Weights of a small mixture-of-experts language model, trained from scratch on English Wikipedia.
Size: 8 layers, 62.6M parameters.
Experts: 32 experts in each of 7 layers, 2 picks a token, a shared expert of 256 neurons.
Training: a variant of Muon for the experts, 203M tokens.
Below are experts of layer 4 (counted from 0) of a mixture-of-experts language model. Rows are named router (the router's row for the expert), gate (a neuron's input weights, with its number), up (a neuron's input weights, with its number) and show model dimensions 80-119. Each number is 128 + 24 x the weight over its row's rms, rounded and kept within 0 to 255.
After each expert's rows: a language model's description of what the expert responds to. This comes from a sample of Wikipedia text that the model never trained on.

# expert 15
router [156 100 132 136 151 131 126 164  97 126 158 157 119 174 144 112 122 126 116 131 124 149  90 149 128 129 174 117 104 154 125 156 133 171 100 163 105 104  92 124]
gate0 [157 117 118 102 137 134 138 116 155 128 132 151  87 134 118 107  73 112 127 133 158 128 179 166 143 125  97 131 111 164 101 107 119 112 132  79 104 137 130 146]
up0 [ 77 116 137 121 130 159 161 125 175 119 128  96 130 154 123 142 141 142  57  64 126 117 130 114 130 147  93  88 144 152 113 152 128 136 139 129 122 115 120 151]
gate1 [109 136 128  98 132 129 154 162 119 143 153 111 148 134 134 180 117 130 173 113 128 124 133 117 125 113 114 141 136 113 142 170 122 122 110 152 133 100 162 133]
up1 [105 134 139 138 145 145 146 135 146 171 129 151 182 146 111 100 129 125 116 145  81 184 102 100 135 135 177 157 120 134 137 137 129 141 140 156 157 102 117 142]
gate2 [ 76 185  99 134  91 127 100 134 111 124 122 172 163 110 103 108 123 127 160 119 138 129 137 130 121 135 131 125 129  82 156 159 103 167 108 154 152 110 147 134]
up2 [117 151 136  99 116 152 150  88  90 167 116 121 109 131 132 188 122  95 138 171  92 145 111 149 139 140 130 144 160 110 142 130 108 163 122 150  88 131 120 114]
gate3 [155 162 111 128 106 152  69 186 132 165 122 169 125 145 107 156 118 119 135 155 122 174 124 123 142 118 160 123 116 103 139 146 147 115  98  91 123 187 130 109]
up3 [141 127 138 127 173 150 116  71 131 120 134 134 137 133 110 153 111 153 126 134 123 109 132 125 109 147 162 147 104  72 151 136 159 132 123 138 147  93 125  56]
gate4 [155 129 142 152 144 126 138 123 105 131 113 162 120 127 137 137 103  92 110  98 115 161 111  90  83 118 142 109 118 133 150 174 130 180 127 142 105 129 127 107]
up4 [119 100 134 133  89 200 104  96 136 111 118  99 133 113 120 134 134 123 129 119 133 132 119 133  88  96 124 133  83 167 136 135 174  83 126 133  86 120 117 134]
gate5 [ 87 141 122 140 137 123  81 135 123 162  99 130 122  91 143 150 127 159  85 158 139 130 136 116 160  94 157 111 137 142 130 184 137  96 121 113 164 161 153 114]
up5 [ 78 142 145 151 131 157 126 128 136 129 129 113 148 128 129 149 137 123 117 114 131 146 132 138 117 167 167 144  95 142 140 145 160 115  92 105 117 157 170 150]
Common concrete nouns

# expert 30
router [134 148 132 131 133 151  99 188 111 129 123 113 113 142 146 129 140 104 117 153 138 126 118 134 161 116 130  96 127 116 123 121  94 137 119 170 156 110 101 127]
gate0 [148 155 123 157  92 102 119 115 118 163  98 104 139 191 140 107 152 153 164  95 109 184 117 116 139 138 155  96 145 117 142 144 143 105 140 121 119 117 122 103]
up0 [118 131 138 102  91  99 169 123 110  87 155 119  93 157 151 133 141 130  90 137 116 136 150 117 105 144 140 120 135 104 130 149 121 128 154 160  87 162  99  93]
gate1 [103 118 130  35 101  99 102  91 125 126  90 155 128 118 169 183 121 115 140 140 130 118 128  89 136 133 141 153 124 123 181 133 141 127 122 163 152 112 155 115]
up1 [166 149  97 134  66 124 141 124  96 160  98 110 132 150 109 124 191 179 144 139 131  96 136 142  79 122 128 130 133 121 147 118 103 121 131 138 184 146  98 133]
gate2 [149 100 141 148 171 140 118  87  71  87 172 159 126 135 154 123 122 128 105  98 104  98 126 135 118 134 164 123 141 147  92 144 145 123 112  92  96 105 116  97]
up2 [106 141 156 112 123 108 117 144 100 158 107 100 121 120 159 120 122 129 102 170 158 119 105 177 139 132 104  87  96 145 148 146 146 115  92 123  95 165  98 143]
gate3 [109 161 131 106 106 179  99 142 109  88 134 111  96 119 147 129 143 126 135 165  50 126 131 153 132 121  89 121 111 130 151 124  80 147 140 124 139 120 121 131]
up3 [ 89 116 119 110 159 106 114 110 119 122 152 107 108 139 109 134 115 193 145 150 141 137 168 148 124 125  99 128  89 104 116 145 154 137 134 118 148 130 149 149]
gate4 [123 165 108 164 144 123 115 129 134 151 172 115 115  89 141 141 112 125 157 147 132 164 138 172 150 152  84 129 118 130  82 132 125 142 115 141 155 119  95 131]
up4 [138 115 141 101 116 145 118  99 114 105 130 130 143 115 148 154 171 153 134 121 117 118  96 167 118 122 150 133 200 116 156 140 163 109 193  91 120 136 138 153]
gate5 [ 86 101 135 136 172 126 173 117  79 167 138 143 157  92  88 152 164 154 106 116 136  63 171 166 104 122 107 130 106 108 123 156 148 137  93 131 111 129 170 143]
up5 [142 107 155 127 132 133 122 122 117 152  82 140  94 144 162 117 119 124  96  83 122 168 142 161 128 149 158 108 141 155 132 146  85 135 117 111 151 102 144 130]
Career action verbs

# expert 12
router [139 104 115 129 124 134 132 159  89 143 122 137 146 104 125  75  99 107 101 109 164 160 107  96 115 165 184 108 135 109 141 139 114 121  79 124 139 118 139 133]
gate0 [151 129  76  95  95 113 105 133 137 105 184 158 100 145 174 144 108 103 134 162 181 160 120 124  98  97 126 137 104 133 145 141 154 123 112 106 129 133 120 142]
up0 [175 149 103 131 109 127  95 118  75 122 102  94 116 122 141 138  69  98 141  89 186 127  91 153 113 112  97 134 157 136 124 153 120 133 124  88 111  87 100 154]
gate1 [136 163 132 128 158 135 156 187 140  94 112 113 108  95 111  73 115 106 115 129  99 119 156  99 131 159 115 116 131 109 122  93 123 133 160 117 144 130 148 125]
up1 [130 151 146  95 103 129 134 113 107 137 119 163 130 139 182 104 121 109 122 163 103 126 132 124 151 133 113 128 111  83 126 130 114  95  91 115 120 124  96 165]
gate2 [118 164 130 115 136 143  88 160 158 158 130 112 144 150 135 129 146 108 138 131 116 124 112 136 168 105 131 110  83 148 145 104 120 125 148 166 195 107 113 115]
up2 [137 163 158 163 153 135 137 154  80 132  96 120 160 138 101 147  97 110 137 145  99 142  97  96 140 144 162 158 137 102 106 139 158 129  71 137 150  63 137 160]
gate3 [117 121 131 126 131  98 128 131 120 132 144 131 100 155 123 156 115 115 117  70 110 103 185 107 103 132 145 113 126 140 154 110 132 121  67 157 119 138 134 155]
up3 [104 171  90 136 118  92 130 196  91  98 120 144  69 126 140 155 127 150 155 129 108 114 114 114 128  70 160 113 122 111 127 166 143 109 139 123 121 149 100 133]
gate4 [126 136 136 118  94 115 146 101 106 144  95 147 118 176 169 103 111  98 164 126  69 143 149 142 119 179 148 140 115 156 140 164 117 144 120 168 102 169 114 105]
up4 [ 94 156 100  88 127 166 151 128 145 137 153 118 133 140 146 125 143 122 152 140 113 110  80 112 144 159 184 158  81 135 185 114  98 141 118 102 121 101 107  94]
gate5 [161 122 159 107 105 142 157 111  93 142 142 133 100 164 174 138 142 118 106 151 134 118 134 112 145 164 101 129 133 133 125  86 139  78 146 122 104  92 163 144]
up5 [ 80 102 147  61 128 139 112 127 110 119 128 102 106 149  76 177 136 112 151 174  95 183 139  78 128  91 138 154 136 100 149 170 155 130 114 123 105 165  76 147]
Second pieces of words

# expert 6
router [114 137 124 145 137 148 145 139 120 133 160 145 149 125 133 101 114 112 119 151 150 182  97 126 109 153 185 106 109 154  96 132 147 150 130 168 124 132 137 109]
gate0 [134 107 145 132 106 100 122 107 111 154 118 172 117 118  60 101 155 144 117 158 138 156 153 157 126 128 122 172 120 130 123 130 130 120 161 116 105 120 165 158]
up0 [159  80 149 158 163 118 109 113 181 100 119 179 112 107 149 126 166 116 133 132 147 127 115 150 100  81 138 124 149 138 146 130 150 111 127 158 139  94 139 164]
gate1 [127 146 164 102 153 124  88 164 124 163 133 152 111 111 119 155 125 153 131 161 129 121 116 113  99 109 114  89 114 123 117 144 133 167 116 137 143 161 116 136]
up1 [121  98 143 107 157  82 104 127 113 105 127 104 144 134 132 100 164 123 121 134 146 105 165 133 102 140  91 175  84  73 150 119 149 101 142 140 144 142 182 150]
gate2 [129 117 115 203 107 126 128 144 137 138 122 100 137 130 115 116 120 108 112 118  80 138 118 111 136 169 174 158 151  73 145 145 119  83 160 147  89 133 148  90]
up2 [157 149 140 146 138 135 118 124 122 115 120 149 122 126 197 120 119 135  97  95 118  83 119 152  93 129 110  96 138 138 119  95 158 132 124  89 163 166 172 154]
gate3 [132 122 116 106 155 119 107 145 116 139 142 146 121 122 143 120 120 144 159 116 121 125  92 113 145 140 145 145 119 113 168 112 146 164 104 135 138 128 119 131]
up3 [134 155 100 126 130 125 121 128 149 125 110 159 110 123 115 128 119 167 120 138 129  84 118 130 157 116 117 129 111 124 122 127 114  99 126 125 141  79 100 122]
gate4 [128 125 137 129 102 121 160 110  86 146 112  98 121  73 115 108 131 129 128 126 112 133 105 132 123  95 154 127  93 161 131 109 100  67 133 126  94 129  93 179]
up4 [150 155  92 147 112 116  97 136 130 128 144 106 122 134 117 117 106 113 140 126 112 144 108 112 126 120 139 151 114 165 103 139 145 136 102 104 141 107 112 120]
gate5 [146 132  90 173 133 116 118 115 136 125  86 127 158 148  96 100 137 158  78  90 186 168 126 148 105  95 123  94 106 119 112 144  79 126 127 111 112 146  97 145]
up5 [114 129 127 111 144 120 197 109 102 142 157 136  93 132  87 114 126 123 122 163 138 132 139 118 120 135 154 111 133 132 158 120 141 111 121 100 128 143  87 119]
Mid-word foreign fragments

# expert 1
router [157 113 126 122 117 166 143 131 109 151 178 155  85 167 107  99 113 127  93 118 147 146 113 132 108 147 134 122 132 143  98 171 112 135 108 135  87 133 101 137]
gate0 [116 128 151 132 135  77 126 134 125 183  90 127 135 153 135 120 132 110 144 135  98 147 134 108 121 174 117  83 139 144 156 112 152 115 113  85 142 153 125 108]
up0 [117  98  83 128 142 129 123 113 127 135 117  94 117  83  98 109 104 119 130 100 168 134 136  57 138 142 169 115 122  71 130 140 130 121 147 122 158 122 123 133]
gate1 [123 188 103 129 168 181 123 143  98 179 142 162 108 148 114 126 141 123 102 140 137 132 108 126 180 170 119 133 181  95 125 167 134 130 150 108  98  89 159 150]
up1 [162 118 115 134 113  87 124 108 100 143  94 137  97 188 134 144 148 124 151  98  97 122 149 122 179  75 125 151 140 112 117 166 100 131  93 165 125 137 106 116]
gate2 [114 152 126 166 117 111 128 120 140 138 121 144 142  76 107 123 169 126 104 106 146  90  87 120 111 149 110  96 126 123 163 112 104 106 148 169 126 140 122  71]
up2 [100  85  98 103 138  97 122 118 121 118 171 103 113 155 105 160 163 113 131 138 181 130 125 115 132 140 170  96 201 182 113 104 133 125 201 108 144 134 135 156]
gate3 [137 131 107 111 154 108 137 113 108 109 146 165 123  99 164 119 112 124 150 160  98  82 154 130 152 131 146 158 108 139 135 139 124  60 163 126 112 152 130 137]
up3 [174 140  85 127 149 150 105 100  88 141 147 153 145 121 161 126 129 172 100 189 163 147 147  98 123 127 139 116 126 104 110 140 119 181 101 153 125  84  98 158]
gate4 [137 101 140 125 150 163 107 151 101 101 115 175 169 156 128 115  89 140 154 171 137 152 128 122  95 134 122  91 187  86  93 136 121 188 126 121  79 122 163 117]
up4 [102 151 156 114 114 121 112 104  97 108 122 140 180 111 113 145 123 144 110 132 130 162 170 104 124 123 118 107 104 146  85 126 126 144 103 121 114 150 193 131]
gate5 [161 140 125 139 129 110 120 115 159 146 116 119 140 126 164 126 133  78  81  95 126 148 127 112 143 117 142 131 135  98  93 120 118 133 113 158 145 166 107 123]
up5 [116 135 122 134 110  96 112 134  93  94 110  97 136 141 125 154 177 127 131 151 127 158 121 101 127 133 105 108 128 143 126 142 153 115  91 134 118  78 149 143]
Descriptive noun endings

# expert 20
router [147 122 119 132 159 171 168 135 112 146 169 147 129 186 115 143 152 119  85 151 150 148  74 130 125 130 120  85 112 102 119 147 122 144 101 126 105  93 142 104]
gate0 [ 95 106 117 128 112 148 114 115 110 106 131 104 146 115 113 134 135 138 136 143  94 150 151 115 131 111 155 156 108 124 190 164 131 133 119  97 109 115  79 109]
up0 [ 99 133 158 139 120 135 118 164 184 181 140  43 149 163 140 105 124 139 130 103 172 128 106 157 120  82  52 173 124  99 127 138 140 156 121 124 126 159 161 125]
gate1 [152  94 155  95 103 140 104 136 168  93 146 115 126 156 167 163 158 133 118 106 144 128  99 131 150 164 132 109 143  95 106 149 144  85  96 119 142 136 129 126]
up1 [164 142 148 122 137  99 136 147 163 122 166 118 151 114 140 154  91 116 113 102 157 134 163 100 124 121 148 133  93 161 148 130 140 129 140 118 122 197 124 115]
gate2 [165 121 121 134 188 108 100  86  79 143 149 160 147 108 179 173 129 141 135 138 141 153 135  84  99 136 191 174 111  91 120  96  87 109  82 130 128  98 119 135]
up2 [105 176 147 149  99 103  78 118 162 167 137 121 136  73 126 142 122  48 124 133 127 166 116 169 125 111 162 149 146 110 136  94 135 135 127  81 131 135 124 152]
gate3 [131  96  84 110 127 162 118 126 164 134  78 164 111 102 109 132 125 118 136 150 121  94 128 116 149 120 124 113 124 137 152 115 134 155 102 150 123 129 128 112]
up3 [129 156  98 140 152 140 109 173 137 112 125 147 111  80 107 137 129 149 147 148  79 109 101 149 157 138 121 106 115 114 106 126 138 110 123 152 116 162 130 143]
gate4 [152 133 161 112 167 148  94 140 112 141 125  81 136 123 128 127 165 128 146 140 120 143 112 108 157 157 117 166 100 138 143 169 150  98 102 117  93 109  95  94]
up4 [141 143  91 152 144 116 135 108  90 133  95 110 119 140  96 128 108 129 125 147 152 135 121 127 125 154 131 139 118 116 100 129  99 108 104 125 125 150 164 114]
gate5 [175  85 109 129 163 145 110 122 119 153 143 118 165 124 126 152 168 140 161 117 158 112 154 145 123 155  93 157 140 130 117 118 163 138 124 161 182 127 134 126]
up5 [168 111 114 133  92 136 141 169 188 108 130 104 127 175 115 133 129 120 144 120 128 139 100 108  83 132 167 106 142  81 125 125 177 140 156  99 153 129 131 149]
Mid-word name fragments